config.toml
d_shared_expert = 0
normalize_top_k = true
balance_loss = 0.00055
attn_scale = 0.125
decay_fraction = 0.73
batch_tokens = 131072
Below are experts of layer 6 (counted from 0) of a mixture-of-experts language model. Rows are named router (the router's row for the expert), gate (a neuron's input weights, with its number), up (a neuron's input weights, with its number) and show model dimensions 0-223. Each number is 500 + 25 x the weight over its row's rms, rounded and kept within 0 to 999. Numbers have three digits each.
After each expert's rows: a language model's description of what the expert responds to. This comes from a sample of Wikipedia text that the model never trained on.

# expert 55
router:485539472482457505510511499498488473526466513546523497478537519528471532504507545479469517505490504499472553487520538542473481465535477499540494491517484567504537512513473457449550498475496467495472517507497508525498516459522497487474515459533502492487529487499507512495453507481464513555487503514494531488504457473532543500499503481485511555474528521497534489472514491533493506530503487491506419499510495526505537478482516516455497514528495525507517477451494541513459517536482464494498486520481520498488482476527513514531508469529493495488519485525482497521500465497467522491484461475486506481498493504530444488502519482529531440512507520513494502497471462541517485453532
gate0:472480539489507477474517490490529505526485509513470476477457488485492504466499521499513487513479495509492497506507486486507520553565522437483465536523489514540544459505490492477531509471484497469503517521527534507449521486490504506459524481449569455508558511536539512499507507534480507471487521490529497521527474512489492494496517488507497512499491522496530528472518486525489505499516467451458452467487544482496486490519545441522467502493525469488492494499498477500478520523500553480518529507476463488523473458468498510519501466467474456517478540482491510488509497510428475535502492512516507490524478465511473504507450544522486475518502512542515517507471497458497523523496
up0:491538474532530520491491491522485487495533529532492464562470476482488508479505506483546492536482508477477534472505503529507540477490499485454496506488522475531498531503505517476502489510462492499467457472486488451512509484507459508498543493469548530508499461472490521475498492472495475506503523496499471463514470531495519477505482519490497483472510537482493478483519502510495492499508506500493543477503470479517483451463468518502487455560505496501516557495507537534504499513525500486526508533476482542501519477439496482483489525461497508524480512479491525505453482515467528534465476534486476516500523473543522531484579523458444501552510527496525524460492505443488510504462
gate1:526504477489491483479518499480543512460517494475508512528488450499495491496467497509516471490490500527469498518482492500467493521498467520519494470524519544581511466517551477516502516536537496468504517557480485543473502489475494517500521543511497471523513510540542470507506496558493437528496508540512511484510509515510507514465531526483504525522476492481488475503442554520532475517484530535507488524507522533483572455515449454508500504501479543440477518520496479522516502524482495482530572503534523532468495468515533508504521477522505466528493523486488480536483496481507517494501500498481488486476516489510466496476508509528489478498497508545509490461460513485484528490472
up1:512488459511555486500508490490449501490513502528515472510473498521471483490508564550512502488514491524524488513496509472500541491485507502506548484509540498515518499553535483505505496510547518503519518476534494513470503509514482536478538448489465493505484481517498436485498491515523509462550501463471495515497496486476528476490538519458485474523505505492488495480469551459535483439499513546473506533488521513494501462550498490475504476540483508453476481483511499454470467462478487504503488516493513468524507514472497525488439486483495518510501517461492502479503485507515508492484487557467533518547445497492495469508503488515459510510575527525514498514466509480493559481508
gate2:537476499471452550526486515536459522517496491510486537462527518453512530520503499503509491517501486487486459510518516486477468464472530494463472515505493507480500486474475507519459473517481523511533508541507479529520494483510533512513525518537503489519514502511459496558465535510505473477515500507491500540473470468518516532495487480478515481489483500466527454417493518417496512492473463510501495510502468479504501500581522487512524477534512519507520480501478510477512525493505546516511523501490499521547505512545543514516493469520515510511517488535530525511514508486548522506504468543450540502458465466519493497520497481523487507508486512525486532494545538506521528477539
up2:521503484549473537515462489496474448488520519490520489466507488453525524496483534524538487481479468491475482516510475509489466444524465554545491510454478517455503488514479493477503492491457473534522477499452499483506491518498455487504466527516541506520489452474509512510485509490506521493521511501504484449492505484517508479486506535464502488482515508512510550525507484502470452523519506501531491521520464488470463508561555509496500484505535483498515533495522505513503509500522462539464498487525527492514437505465509515512434503491503514495453557490456524531542478523532536514487527545483494527500486507487516477467497507458481529497511505493530477528476509520494538536527
gate3:493508490487484480478483443493446483469500539522528526465481488473462475515567506508521516525521511464479478497523492526472498550558486496486495497498448527470484497526499494487538481517469487519501497484528499503477525469508486502470489527467517517531520507496524451523505511495483511523494495509501533485543494544449496506520460518529494480493553491511502493480533484452516450505480488502487506502501485482498449469475513509504397495509488496493488506485497467477500468445503487525503516506487469483499497525482502513493513473471475458488485547480479532530525514455507530473558489538559501448493463520490495496527490540500534502502469500511519473477478503507496462484511
up3:482524503501507459494480494513477544506512481502479468480476480487455487503542533513535489473485539511475498509497533468515502490471523523513492482527537448516454475510469526501466493483496501547465502498500501480518475469508492549503510474439502491464452511482492515499471498491509533560504500441505503511530517499468490503517525534537518476541460456502482473452546449495530518478544530515525497463506486496473466528478487506516473505455530458473532482478516466504497505486472482534445476484484441457518483476523490501525539505457510493542476507490460500486498497539515496510530532494503509522513460513485497487507521525506479483497490534506477488486475456534520505467490
Description: Pronouns and relatives opening a clause before a verb: he, it, they, who, which, and existential there in there was.

# expert 49
router:494528536494513554495517518496472509527508519491485504515538506519508480520555491472481492532491502487499548499498526498446468535523521469507492531486489490511530497533492479488522489472509520521479457498487510527506475446452515455437503525490516435475532470463495508495473491481502533523473522522489548507515508487487505494497494499509546527526492506491487486450510460511472502535549530475513487492505506561480505448519512481500513503515519479515521492494532489499450512511520461517456470492500521502465475501509501513515501493500465493499523497455503477475524490496442459500511470442491558464544511480524522480512506487500528513497469551527486505518468432518506480459511
gate0:508547507468464485519511520474483469535507520496463485527503492519465518456487510518479475514482478496470522476499544549503451455514518508495517493490514466507464532542515551554496512521517483463501488483496506498508493524500464461458488541497485524499521509479477515509476535495500522493511509513486519514531480493484496483514455515560518502499496525513528473489509509489535518483495533499455496491505478500480478521489510476493525534566532466497495502476514467524475482479538474510490472450527444515543488566462485460521479523470491537467519502524491518476502556509504520493490458521499544442533484481483457519535479491487514526533488478495508528472515454507505467483491
up0:537536534534535517496515481477494505521497526496518467522500520527527467507473531532501449537491554479488490474499510525462485455482508486499492458518473486504500476527501503498518489502472575437508498477493496504504493513517522476536491549499531551501482477494511478528464504523480505483516471521517513466507512478526519506489480506520517522473472480477512479489473502521526457500502530460484544540488555519481514505513499482494456463487503486444487454472481468473477518494547515511505498500513459518555515512448503486508514529470490515532484451543482532503519515495511462494531497517479510486501470489449543493480493468521483529506454523532509468544530499535487534482492
gate1:453523486486507486508481492503473500514472468523522506540511510492545534513518546493484527503529518518502458494477503487544486519477478475531466547509446505484515487518469545511484541488484465477491487479515516494499527495520522468450504513518449495516546500518487508459520500570482532464553510501480523516481532496508494542473542487530491520505558473502415478475504487502462500543536548519501477512467501508457476516522522461519481493500514505493489492508480480504483501484506497493517492482470517457502518498511492500479500526562488534496513463494512471516511481520479475487496541484467519542517499476506535488479506456540543499499533485475527490471540526486469525483492
up1:474508496514511489504557477486494525521475468494462477532463533483480533508522512509490491481493488506500497500540462516498521466467540511493504450486523501519524472491492483509489477523469493465561520483469488539500533520517520514507519474482534537504492522499502512566526491494543528549478473540500554521498498544460501493498506476472522533484473538497553497472534526489503441472463498499479497508494536464544529550527472508505507475485492457523522485453519493499504490479491514454488514558496529532509479493461533461510492504490488480523493518480516488524482509522481496500542483482536522525500491526499527563484494471495482520542511504467522532493498527516536475526539
gate2:462523460499489499493517507495479517451486543537529452480495488493508488483462538524511505553470493495530501482452481441506504465516458488488530471476466539483502497494456481512497499452490521538480532541490515510522494512508506499491522524483521481478495519533463523493490495437499535473441485522501541527495539477492489512534474529489484520486524477538509538482541481508478534512550523488542516484523502508484500495504499505495487460451497484502542494510520483526439494514472484497477536502499520479512530471506494537515517489487511471462506504492503541499511543474482505492499527481522519502492472501484516524537464498524468504465527516535525532519518517465547571500469
up2:462508492515488508484513506509472507521553481538541553501514526483494536494466469511457520530515511504525507501494506482494517499488505497475538498458504567526476522454504504517520525518506502496447504479469504478505479545512500488501521510508487519511464539504509507501519470457483502535526433465494504548531508557494479472512516521477513539518500534481527519502535499506494489529473461491555480505450520528508514512489537524479520512560471517501521453505540488494540531474530492528510501517538508493476517501512538517458463469486497489509485508513505548512466537500534517478546517491490449570510501476494505460526520477523512460518471519511521484494482508468486507514508
gate3:539514542461480544508505515497504481483483471495513512489509515493478528488525510494502465524521539525517502466498491502522528498488488477480513517486482462544504494498497479469473491493492515514516450458495493510471454503508473464472503481469468489517543551488497532492469490507506542509523529524517532492536476516495507529474497502503552554504522481503510488478457496494559550496524521497483476440442528520485487501560477469560481488514464517544521486497546532478470496514495477500525475484529513493479520487536472511519540507447525528476498486506500529537529499524512503533484500522515539509498503553496522482487469534501467522535532559483517471501499518472488466470514
up3:497523487518479519478515504532513540459480488472488484450486521501534484458508484470498506439458561454485510505517480500497507500470557518531443465546501526534496511516534476500515483495457506529497503480502523536481495495511496493502508505513489492451497503489513489512517526522485493469519514463500484476511517500465521459491549466537494481540484449545471481527524531500487492525486459482512496496529454475501532497451514463460545493531494504490517496514519525505541512460474511474468473486512500527492479506463488487456497476518538505496529480475520510535506499472547515513503475546541473476518523520525510481517523481482483516440513507522486528496509521538466476531543
Description: Pipe separators after numbers in data tables and markdown divider rows: 43 |, |---|---|---|, 2.46 |.

# expert 6
router:500555496452489536502528493553451485502477502500467487489508510547493499550538518491473492566516492507519521481505530503479471549507533488468486539461490486505496533545512487504513499473492523516480522486501502498486529492484488484498544519525503481466470482470511500485463485478516515485489543477515563562528488473498494483493495508495533528498522488466487468457512457543491469504523494472480470506500504566523485482506511492455531529501507495525504527511499496454469541546487488480452479507521494490487459488512482515496502477504479512470494522460484465513494466501469486489477456479501535475534497497495484522507531491552478493502557539527503470474498440539495490504496
gate0:506526490503503469496493526485490510493478507477501470497501548478502466509528486522492515513481545520477493468474550530496496535468544533501480514469500520514491535492497504512475476479488528545468463486557531525492512494477526494505502490464543477489499491533527514523525481463434550507525515517511479485548496510492510529486527470496498446532500543498516510529525498523478535553487494519451496513487522471482517482544509482508534441466514482543449498515536442482492455481470497505508487500500479490509506507490507485483486540507527543521517499511474474513551459501491491508457490513495537502526492499477498464521515503489515513455542517510497524493465536532465493435465
up0:457507527507526499494506475455510523487517510581506487440502509483496464535485514521477511493463471525509484489508445536490501514518514494502516501511518475537482523527489527467486514509522441487509491485442528483501532506493462472532463551506466497522499520473461495520467483477508458513468529496522517532510486530484502453483497535474483550512480506506527524517506497537486531551515493530532465518498531480505484530518492462479513518532519491461494497571470522502504452518520489456492513492527526500470493519486513495477480481475507443547450500474511549504484542481489507515464508478495484464442512493514515506519480512537486507492514491483517519526528495503492495479470
gate1:469483495471477479508468495488478550551459519451518462548562526538507531507479515486523496489530464518494473502500531541485478541454433521532533460445483519482478492493476466527540487456522462494557506481475473484496508493506507495477506530490492475498517495515509472499488500490478478495453597489491502464502542478456499527462504461510511509524509494477475479495521478438502483509471515473498526509492501483484486491510504466503476499488488509476486498481520496478510525497530514512517498516508456501532482482499513505502513473501475490456521521522530507475496451502520527497528498474494487500525470490472526501465453495458492484522540506487490476545517538508475488502496
up1:504500511483517497483531528492483471511453482481516483484530467488496507482495430519439439516492477530502450490519479480490498505457454480510503463521534533552500557484530483523485478482504496503489525456500503450482493528508522502515524486498497493492519518525501445472530506499520514481477478511461519470449475516507495461489466503496538501480555493505534513464536530485477489546455492514532482460488507517506534496491511474494510527480512498508465467496521503469505481518495450530488501510506486481475516538488488474546502452509500532497543509493472564506549478500525482516479484504506505474484477488483477550512509469542537528490440482475504539492528495508500504518495
gate2:486531497490521505513501510490484465435525490460477490514459491530520475532520527519502559507515520481442478467508490555530472470526494486463531503528466479444456466484480486479530475463471509517484472518513491499488468468522522520515527501473495489491492467535515484485460512496540486487489499480460541480538508528507492504519489500485523427482473506509510511485525532465435485510517506556468506492514513504509518492513478490450480468486473483475517474446460479490499466523486490465518519488512520486467531499487513510555477523526469497524469531503490522479451469495498474462500528479512483461493507490485500507483495487490493515552518484521465517509457520479492533477493
up2:532515502515540528471493489526488542509515512519475505440456506457507464495488533504487518518503530494483544536528519474530561520500496504522514546518540508505506467519509527497514493506488508519490475512492541509533488512493512546497487449568525461499515522511526502481480530501507491470504494510482484541488522519475510499520509502472524508454494477494483512522457453509494469500473484492505472532499505471462512509455553515481501510471455480495520514469541497535439446497486472517525484495462512512497482528517495488430505457505488483507502481458466491500492535458521464516523490500500526519502513499516536471520522476550513488439472499485491478501460508502499555474501
gate3:468469473514434487527443510548468516497522502473507500480495494473518474493466530516483455463493485520523480481497500431474518500508488497472527500493521499528497496496488513487453490534544491504510491518533534491494514506475483505497494502490542496471510481503498487511433464495494478490490529475528480533461531481487497517459518462508517526510510502452489519464525503521504433484521480491548508555493471571449472472548516496473460495527486475490496473485522509512449521521461455484488521555487496460464489514499469525535456520485528485490528470513526521534480513513503496515473499498499517499501483506476499515491526500499499537483519526485518517475483507489466554488529
up3:520535533522523489496512487469505504488445503531486497495490473534510516486486532488441496491520513516508489503492509504479502550484479487479488468474464441530489522485511536516475523518502507481485497519484534506489554508504504503462505484431504510494504478480568461451505531483515554480511523521451469533550503485510479480476487450480492512500481505541509489534487520504558512478487498518480455463520512516475490510526479527496486537492553505493468471452473458466461534478518459502511527517480503491527466548489513519480521507492449488491476518509522529549481540533493512483489512478482481511461516515469519495522497514474470537509539509496522473474508514510508479537501
Description: Pipes in wiki table header rows and section-heading tokens, such as | Pos | Team |, ==History==, ==Notes==, career==.

# expert 20
router:488533504474473509485523562491488488504463508519506539555505524521462536508525502515468512549483497493490533500523521538452481452528481473553505485505492490524504491532480498468536501471525524535458501507515479509481509507489488465465514460507515520508451454492494537500468534502467512547515525482478504486504469506498490501468491476499528490439543482478547489492516520531475505500517487480521479473497467510529546506490507502493517539518533508483537490478492533525440521530511498499501483482502519506460476455505524523477498477520475515475523467460478476534489489505477483492518499457517505467522545466525481511522522490509507437543498532501496483514479471561500477512541
gate0:487513460496522483503495497536507493484552493466503508580473542503500502459495495491488492459524451465521535481489491514484521523474517487480530485503519528504493492525503532519477482461530498518507526529493523516460492522543459516500500507504516503508523490522456494518505497510488526522503501505530502479560492488488528447530495487502502529510488481499470484493470503433542508486550539454532509484542455508479503460490473453502526537508494507503519509496464560489520494516443498489517457494449446507489508519444490503496466459489498515479512496529473491545457499496499505547489483529493528500514512512491523470499514476525535529505522517503522528491507540490457476546522
up0:512527477496519520535545525516508518469520506505509520518500511492470541567511490478500484473547531488452493494485465512509546535461473507525526497543547521505529479502484482486534499535561500458489475511493531477463488471526528516495503522518494509468500528509518495457513512531530502501495506491480483493484535519550507506521509532522479530467495552536504513469523482512520522471455460481513472478539480474479509496546539507462560489505500492507495477467517462531465475508465463444527461526481486486512441470505497476458525520478488487470516498552518540509491518489487489514487520515529485456515486493523516505508506475512463485499484497503487488504472496460476498520456
gate1:519514512501495463500494513498499494522468505493488475548485474450540489531525453473457519489489534486504478498479491548485472502548483518512537530498499496507489490504478448496499520489540522488542532487575504454531508468491507456488510454502498513504514490446494494480485481515511473463543466480525498518492505509440555491515509506473510514482540482554509483466447536490472508516512515487535501523506485446516505524517494543495504510479512509517494506475486486497513515524502495512500455496531490498486475524483474443503518500491521540516525475531473477493475490463533475531505517484532519513502462510459493500474507523513538489555470523488552537476438525499490506480530
up1:533488503482513509536503447462511514522502459483471469493530471506501490514504516484489525513471552494490524500528477510535496526451524523493499516503470497458512474474461511567499494511524477501480516475512490472531482505502544503505493539510503502506474476525511491487518521501477505505467480491488491507492537530485469517532454443488487512478548492505532497458534493480440531473543494522512509534503487506501493515535506542559506537489524486531546527475485511531534533498493489484483517510472502528518525450442487462467507513482537480490469526551459508471494490465461504463529513494512516495462441492527474508499465505498487503484511481465528521534510494483496467542540
gate2:541487466508447507510525465532570489488517530501502515494469544521516509477515506556524478487527522506530506492505483468481551504535522481523523521503485472483471509473488457511522486470457514520509464488487530504511506497474501492477518521503516468530510446531502468486499465499472487522487520535519502489509484516487465499521510501508494471491496524505525521526517491499519516479468424482489471493529513459483521504515490540544500456502507527532531497530521518485490511531503497512481470502447498490529534486468502483490479512506501564551542502468496496507503516473551532527497462489489547495533480459544507509521538465481480460518475490497518525540474486544481514473553
up2:483510504512502473493496511485499498549525472505511463534504511498528484493502491502474537493458533498460524531488527495496516561530490544558475507521492530532458482483519496458500514510518510501493489445523523451489518467452535490526518491554495486515476441487543565558540470471498471488469478498536518487488486483466508517521502542527514482527502479516486509526460494515493493536492490460472554528514506453528507485483527507490501504493515502464499483527521482501519503524500534477477508472487517498477458482496478475483544506479510500511483511517499413538486499492485492470489527531491513450511482478502494455517492467468508451531473509486505471501527485495528504491518
gate3:498521470486446464550488480475506514527505484437485522506512466504495453489481503483515541534495497494498527477486554548531510487477482489504530491531533443505498521495518525532534504511524543535517473507540486484474519506457533465497528520522516517511449466508477504502515511548450497486474511502452510487500525476536463488497510479527517495459484542527542493499511540508504498466486497515532526490525494501526507524474518500493483466479565486501496531439517506520487533482530496469513478480472499481452460471490545497525512510520520522461489439515501504468465515528472516517497487501520501484503491510461497525486473473489503516500462511528523483555523518505500516533519
up3:499476459484508505519489475491495508460501523521488465546541464522499539473520484535499516546477528520512488515490489505538503532452539462471526533500486487484479549454484504498468503505488526503520510488459505528514519446519516463506518527490474492495507530511461487472479492487524494451537484508503481486513493472542484487483516520479457522508515535500488510512517474470477445455521514490549489503537504440472523547491539560495536483518522469506517513512481528534512499521511473504520449498478516519486538469472546533526507541542502502525483487533466471449532526495495489526496476513518491503509485513488513490480491516481548489512490473484477484460535493482502471555501
Description: Plural nouns and plural suffixes for groups of people or things, such as members, people, players, provinces, -ers.

# expert 9
router:475533497482497505499553539506485465511466510515502517529474517547487534522516481491466500495489503523465520505541523494465518494480503476532490485477512521524466454531482451482521509512505524527464516495504474494466550510501524464453472500517544462503511462507498492475449533516458501517530510468485528509517480493496509486502495511518501488461547475482487505493500493526511495511539462475504477492514443515494549470507530478444524531512547507466529497485546522506490517539509493514487471518493529482501514483534502504517517477515498478497499471483506479544469490461501500499482456482511529492542566477518534451475520471512473477544527546507521498523477477526440491487540
gate0:505484479532494468562546541517468477535514477456506467559504490472516544503499496492536490515473544491493486506505511524504485550500523475527480506489493480493505508548489469527496485454507520538516549464522502461487498519506518523540525481540536526481489524512499522489484498483482486451521484551485481494505477488478473418507544514524499484501534513538467488488456517497453499486528502470501506501474493499518542477451498470534503472488493515513454502474500470472507512542492474474516511524495510481478470519550456484500502504479521503487515503483510496531509510499437484536453527519524541492509503485538496481478511486504463467511511502541527480506552482501478509477508
up0:490533550506501468486495472502503474455503496528505529523490518511539487480479506498540492511513511530513505510460486473477519470486471534540492496475460528491519481477532512521516456511443531495493523491501511526504521480514498470505499507450510498542476464531486476523478527519530523510522520476476460475511490519516513501531570539477526447525483474464506486456497502517530454490518434511462507484472540511530472480501498500499513497482480482505539490521575488493526496515486508501464503478468441527469532475490513579525517480493505508475484500486525479496472513534498507510445492537489502471494495483507497514494517508481533482490489492467436470510499508512466480542478
gate1:483500494504451528493485491542535462487482507526452484482478518486479499509491539466481497488519526490536510535517530473477517453490553516513466473483490499521481487496509477473474530539547477516459502510509514503543482524511481481468495526494540536533521478460477491529486485541511486479446509463486474461557507513475490495523511547467477468499510473495484516471510501521458486490517503504507460471486457492506543520496482504560516519512557505481499516504490458502487494518496496535500468480438521461476506496479516524468499491455503505497517457515480493489478475515492514549454578483495476479507480512500486526532513485479490545495499481523517495460507509539491540497531
up1:475502508494493483457467485499484520482526512468555472509465535494504482465479525480497510509531536526492530459482489498482482511508526499512492527439494526515529520524449534489532516530507469489516505524563511472501465468512498497486458487483509518554484497454512500521495480506513508517429513514502515494473459475488565483489518550517474509482510494494508436505462491486502440509564484497496503506477476492501533568488450524553514520458504482512472549518479507466505506453516482519506481502499501506503500490544472512513488497505500500497490501498489482480493491477512550520473544535516485517463493522500519517505531500499469493480537538516499506548476529462502518519505
gate2:474513478500484513526491527588480481523505544503475488494490516508520487528503469497473497525524479525469495536532510521559474524485484510486493495517509465488516495484522526472512513574561544514453472544512505497467482483479500539487524514533492487492489515510539474513447498509471479488518483510447515476533473510498457484516481479494509508490516456461521487514516487467489456499533491501482534524496458511494495502519470477491517474511515503524501489465514513549519520510530508467526459533510497487519545540539495532488505500493508472482480454438501545487476447493513480511470493471463499532513530543524527489513457505471475495523484498504514487550492490492531503516525
up2:510472459509471502481506504487550469512510532510491518512491493499511495509527497545531496489510475453514519530509520503474532522520484525498486506458487500490476528473496508496528531513521535541475496488495492520555512462528468504505537517529501516522539492489470555482448514505447481464541503501506502480513501521474518473526474412500472470510430499503481539490521462500487532533460492493523534523503526470494468490528550486507469506530509523473501498532494526522468519517443504467510509490541525508496516432509507485456519487482522532530519458487489470546522507502510471504495506533469529490530512491493509504520526511520476502522548495468477489484481519455539478491484
gate3:470495488507489507476498466508548524454491511481513474487484513496502502515519522563463528486543534493515507457447525541492515485513497466496507530519518508531525536493520493498512475492517508504491505481486517458471496532510501529448501516493499472508517507525539475473481517455511500515504507471487507515460536517510483480478466526495552499496499473443496499496470490480522470514486492495526488480456555526461505473526509482494439493504470515505474578468474490468494467468472483497510514491528496473520553481522548491513490478485527520489503496493489532463502494490510506494490466487484507489499537554523467570516497503580463516510487538497493521470513560477497480499518
up3:488479473506507513462527472492528488522489483483492497497535470483490516479512491534518497467469501475452492501510489507494486458510467537544497483488558511511498484482494522432521506513476526476499514502468468504517538515477519496529489500500463523544488483514518473535503496498486507551471521481491511487536542488479489498505490545497491550479501475486495482540500480479518463483533507514473501492510506486539504493502508468446509510487514534549514517519435460446475475492478501513483491511527482475528529538462516508523500499507438490475432502506515526520521467512472498513534509481514455458490491477474538582481475533473503475509513534454497514475544522477535513490518
Description: Common nouns or noun modifiers naming a field or thing, mostly after a/the, such as music, football, water, fantasy, gender, television.

# expert 42
router:482562479476491504526523547503476513483490490477509529492497497491482519502529503462488529475482465476471518498539512480526480522469538469503537518479468510519482468538490494473514477524523526531450481515538535495535521522546514484512500470485512489494461496474517492489477507491490487521461469500501517524481483494536459501520495464524526458496507507450500462458513513464491515477502495476522469452460470519503482511513523531485513517517543466489547479451518529501453552487455497519484483525496517531475455433556516537487532511505517502479531494525511504531498460491480476479520490484498546475499540490515479494517529495506490458533528515478524513495478475510466473465524
gate0:549539499526492513543552543499506543507465508479494464485538519496532523496525528497515496523464501521470475525491521498506490468535499443513549551481519499494499526506527531526508494502486469513494542525535518501465525527500486462529491508519513465463540503512499515555480514537493492542537499466479483493480507490459485486532541579516491462530550499515488464462482483524496481476547505419465443507535489507506533513523509483513494513485488514503544509505463524495533505487515526499451498498501484537484490527462487504504490480454520515485513541461510482486504533501522459506515511506496464503481470498497454483471482506513503514472495511514503506508498494497484510500528
up0:488524506526518480514527461519493498479506499481493513513537494525485508483497509511535534505501476500503512497456472519463480466518472512456446500505469511455513512518474539500466513537521470497461502453491467531473536522528509470497477489572533462482513461491507459540516529552516470478525512503529502516467501477564446510515498513479444481500485507516503548508487508554531490534518485451521498489515448477528460527502466518512541484492457489517501491491463494529530462494466477527522477532499494508502519493514490455520458466507511491498512490472524495482476498473487478478520496508462474486509500472500496491536488530555519481514498507510474478533523537527535522496519
gate1:497488541494540486471542517520465489512543495512484516532520507517513496505524499535478578460499454477493510525520528520481507506480524517473485494513493482508496550534499463548445468521477497512553433517494505490520511506526538518546484472503502489536496455497470528505503499512498510516532513544520518508478499509504455467495504492517467477466505525474515454489532480479481500513549537504454513479511493518464519525526503538542512526530450527486507511482510524528487509485482469472497496495497517510484506429492491513526499500486508503487496533509478478493534479496487477463532457521477495512522524492498434538496526487448518478515529513493530489462477550520492516518515
up1:479498493491518521521523526482492515504498426475478577501464515486466515508500450496481503471504499508531499504529524462487493451519516518494515506420527503499512545498509481475543482527557494494498455520501495492521499512470504505491485486519528506545505492471476525562530510508530526493465471512514526535535540508492505551511483522500477496504478481513464479474532506499508514490531512501467493491461527508489534490516461497516499540474485515479524553553485471503493492486514450492515455496490502509546525526494509523544512491482501458512472496485489497497450528528519501504513450471537439554527493491479456497513514487483508506469465555505493480503486512481488491498501
gate2:502553501478524474527495493551472491507532511510473524541479466461508515524463458465542511518551510474503496547518531473532471476468531479503479512509487508469548494509491491522469556522517471560489516516500512495488501510517535522507461496497464502528528569471512522515503539526478572489474489533482530517468487489494504436496501503501485521534516504462509498468495504490506501516534533502530466502476517523484500497539520501480540509518464514502479519515498515529554478499518527466460503485492477491490515509536479506463507481504475540462495500498449462460484475515474539496512484502494529512471530471496507479542533486479483490489497496531520531507488507533527457505486
up2:486519479539487493521520501484482505505515493498549505525502481483520480479447517506475542508494508490468482516515492520553506529552516528466536445506511483499497475547500490487520491519505537505499505526524455458438566520522516471499504522522511526474484494494552467508513462498486495484514501496446513506476543504526486500537521472517538514481546453506560461508485491535467514476482506476461516520491483483502508500450511493503501491472529466534501482451501502530473461481490530497482529516535491518501457449536478544503498543480508497569510503481477518494496484491504502512531511471465445467502526508468477519507502521492501503500489530463538468510488489495462508503493
gate3:485513482469492499501482538497501512445490490479534513500474482453484484494547496467484544470502527494496512501496504487483490572508473458447508517494446492499534467504515489527495492500466473523501465504514498468498520523462494513494489466513525517494525563485479492486461531524482476497494541490459510517489456535492508509479507537518469512517503504489499528479533501476484487508421495484513494500469508536493505529473515524516486470485517509467519512470465547494487487501484513463503476553454514502514527472518523495516521522526506466547519482488535442509464516530485481471497516479488566519506530506515454532481500491497519508534505488480520478450445490522446521529515
up3:534506470494466496476450456530510498477494504535479468551486479524486511532502491518542488494505471491528490498512472479502493517478509495495493496511504514441489503492510456468512510509527476497495476499490486495551506518502493521485478528519495480538520506462482481508496487432475463534511523430507473495474495496512463483510525477531463521467477527513453458499484505470494520467485498499482498522511467488482504485500507508443510522472496504505460573528509543507481504508473508533523523494534514500477559477485495518548481529478463501487493469480544479501474492526458533518485476496538537552527527528525486510503542484519530520535555518479547490494466504507542536490489
Description: First words of proper-name phrases such as United States, World War, North, Civil, Court, plus word-internal st pieces, often in sports articles.